Experts of a small language model.
Size: 11 layers, width 128, 31.4M parameters.
Experts: 320 SwiGLU neurons an expert, 1 pick a token, a softmax router.
Training: 306M tokens, 4667 steps.
Below are experts of layer 8 (counted from 0) of a mixture-of-experts language model. Rows are named router (the router's row for the expert), gate (a neuron's input weights, with its number), up (a neuron's input weights, with its number) and show model dimensions 0-127. Each number is 500 + 50 x the weight over its row's rms, rounded and kept within 0 to 999. Numbers have three digits each.
After each expert's rows: a language model's description of what the expert responds to. This comes from a sample of Wikipedia text that the model never trained on.

# expert 17
router:511514515628567550508501446543549528484581591530473601447515521488509590528628519561578521521491606513535520623491496522391506511476512429486528445585520508437468557554518467523488481569481543502520498515447524463407537521600558544499529543471506429511536551480521584548512490523502552476460517429610574378531545477503501462496511480443464475583489594451473525472513500509539601493460
gate1:586458494485419533482574491467485489536534549492496391473382433496462458453566589525490523528497501542493545592570512504574501524505448456475497443499526539490490539443519536379440448481500604422471517576463538483538549510599546494512564503503476487553490530535499571523431582485485582510446496531503505647437475543517502478393536542474492559419424524480441490520530541556572487388588
up1:480497456428510435496501474513595648529503508491549455553494543464463523526487509575520485435523461465468474434502528515543505490550508448561544563546397483537484523425521439498481525538563523479612413527511407510492474483430466505420454547443601511481379562603448504552478497591519472359545506487555522510524473503568538529568581490407476490406523520463533511488534546538546526396469
It responds to: First letter of capitalized words, mostly place and personal names after the, of, in or pipes, such as R in Rio, N in Night.

# expert 20
router:583588503508455493514513567541585550491567630459532575480579442591543560564585509525520419512600505453477552476496506542478607455422568386416492411586584564508534555511518489538496479487464420475489514554483530522488491511518386526503509482477567457551488533470435585560567524501569465486456503437495534444568465430556517498460495498526570487466504545456483485467585502550555486524483
gate1:506518561526624442564473406514552470530516560416624492445544494548553491486480472543447391552447592575511598448534451504427547477381550379526572481529464539511511542445428514560466483549506464537468465518476448511421504523508457528434474464467521509478536465579414491441497498558530527472449506396531517500560485531533457552486572468533427491531549510467517526556490540442485418495400
up1:513570515545361476581531488466435547517390461420575520457562457558506514467563513625540436429519478445480545475477500452479580443520538526511470495469520463567607499533538545559445448432491478563415506534501540439390519534489491483429457526471492547496535540526563535539460470562475506490496514548590461508535449485476404462479512441594494607522524596527516552386515529468574497471528
It responds to: Inner pieces with t or c, often ending in t, after a word's opening letters, such as at in waters, aut in Beautiful, ext, capt.

# expert 2
router:553530452607507556497521495448602595383583531507540603479523464506477459550600536485490493500491611499508512470529506554467669566491565394522493531592509535503589481538479518464451442524543525569531485510487458524439496492528495501533486540491531459488519454530518582509447480599514542436464496378523463467467572552500513448444521518484406513497445538415545503448548557474514599498495
gate1:545573480504421485562550517507576539482477428407483505470562484457435431461479545517559568459558511503505493562464482433484537567472502502456515569547570493477510431488434531381544542539549403555485483506446438443488530459595564458428529548525468507462520447514580504497465588504530507525407443488532603420368456501552408517523560451429522512499454501540562592445477501544446554583500
up1:449433461487502524516534544491477475489399529586476537510458522524574477476426341451465495521445432418468467516506534433523395505590586475495479467513472566526517538418577552571497503464524487571533474446481642429603526505380458487485501568500443446557457495577424509481481532512543489507505580552557464502458533540451479380517478536491542470520502514469436478501448424427503439482498
It responds to: Opening letter or short onset of a lowercase common word split into pieces, after the, a or her, such as m in mind, fl, qu, rem.

# expert 10
router:533529451587503571531503582358567462419583529563466563553620440555509554536512577530564443557566514525531495551435502439457521481485550482485424470574510527373542506527598471529523514543489480555576439482479433482466491633518558581514518516519510505464500526518594551548518508502547457494453527492562532454519600448418486501490452531450479527504542535472468452522483537409534479474428
gate0:508491455486508478539534445436553573508499619523416536585575546555525490425464453460525556579578508508533540443473531535471538557445468537523497427490542467438548536602569494552487542497449472529576451477536454398501395541446517444533509496502459574499518495517500502535527577431474503388502424456402442446459484472670433497467524603507445489487556441509480503590490481460499495473526
up0:463521479524431535549536467490482550507473539557474521561548514565559445512455545480501524510508473503482442436561576523450500514495522598535475458417587431568530452481456520524487558530552513540521474395505401427548468485439461411425523508529401502495530513466453502510518477455551528544368466416386454543396457530588470581530569523527545597486504416502517580520537502432439575482583
It responds to: Common nouns and participles such as training, based, built, interest, tax, plus commas after dates and percent signs; loosely unified.

# expert 15
router:583565542563493535526472482485551548421547527611421552485503501546490579545520555622558553525492569450496524521525508537478569510554550437470445412521551540435514437530518472503477521530502555592581468476454490492489484616543516509430610514481509463464518571508552519542458533491535424584442502390575550397488470445451477513429529549466401533453501493429553405543530460506526552523509
gate0:493532489502529515426469371453549484457498579536457587497528402600552518551502527492519571492502518602533499532668518441502527566582598516553506472462479459422516504468486483496501467489491467476531437458412596449506515522543490503522513538479487401452406461542448462487471507529509459475482542372555506485455502538518519501491520533455451535399472495421549516524371497518482422540607
up0:551568553503449601588582455464382482456449459527503533438537530517511581482538536501502483493579463566333562564529532484459536446487544504594474464540458518524473565546514559552531547510557497483512599552449609482513593457483479520515470534455512472442492473579424485400517476550580510458509509462481423496455599369459538436517502499461475537484527485472481496516490460436450444529546
It responds to: Digits and numerals in tables, measurements, dates and scores, such as 6 ft 0 in, 9 August 1958, 50,000 watts.

# expert 5
router:515589566555477550490544496399495526494596490504527512468498577556486498487521605544518497602553512533570541629518467513486527501494578441409442429544540572443512476483512625499500525570499514548498509478461487524442485519501479568566570618500476505466487512505510507532541549532485515533414581416577547404524477538446484427432581468534544413518498538421486446389534414486516535513520
gate1:512511511570451481445464480431418510437585453505580559458435598572497407440400516540421611533530536439489577540510475537538451567517528428497476375471547515418496576515501485456480501537557514478501500442496534511457539499472552491546460607545501564475565528533535519593494484466508399453450537355600516484513515494472559500510482533543472449493407612496472473492552483511484491525491
up1:443532474483527518510452527506554422621506569555504517472569495554515546588580534476578492455549529597511493483604584509534640456460463470490523497457507439568492505477495495494480465506426580476542525493541470453421541543481431501518569532424453514487406543441592483563575481563418444517505477573446530531460499426500516501594492513451485478422553361484510491503490561557414557500524
It responds to: Lone capital or lowercase letters and short pieces inside names, acronyms and codes, such as y in Assyrian, I in Division I, F in EF2.

# expert 1
router:489500476518515603509505544428504565470533562602396481544495385540497512504568560575590496558535531510566488481492511541407530530524500393461423458506543580406474513534599529580495546532478470574637497504468499447439477494497498520451509576408440520520518533491570599579469537535538484562497558450442500435514507444464563557458560471555384498535506494484532469440534515475548488480503
gate1:441500476461478553525521608508513511519517482502521454393601541583582474546536484517544461454536393508469551491485535515524524455525471534502523449495585488485485503548575499562518527407481417541635539460508516518500509548422520527528536450497442467420518511500516566545527490523450463565538507486394555505503544425495562385415619510405431537484540445481401396518461418451551470473507
up1:533437386476553466462579508537511482531419483375597498529506526481525521472480528394493466555608561509507480357448494511503505537488531433464484507519551452540506456568478570595512503426526553419448530485520454547420464435546562474500546584515554426460411448482461511482444568446430406444519472610519559488583523574552462498463566480457510477513439521452484450503515538530476479505506
It responds to: Opening parentheses, quotation marks, section-heading equals signs, and line breaks starting new blocks, such as ( before MLB, " before titles.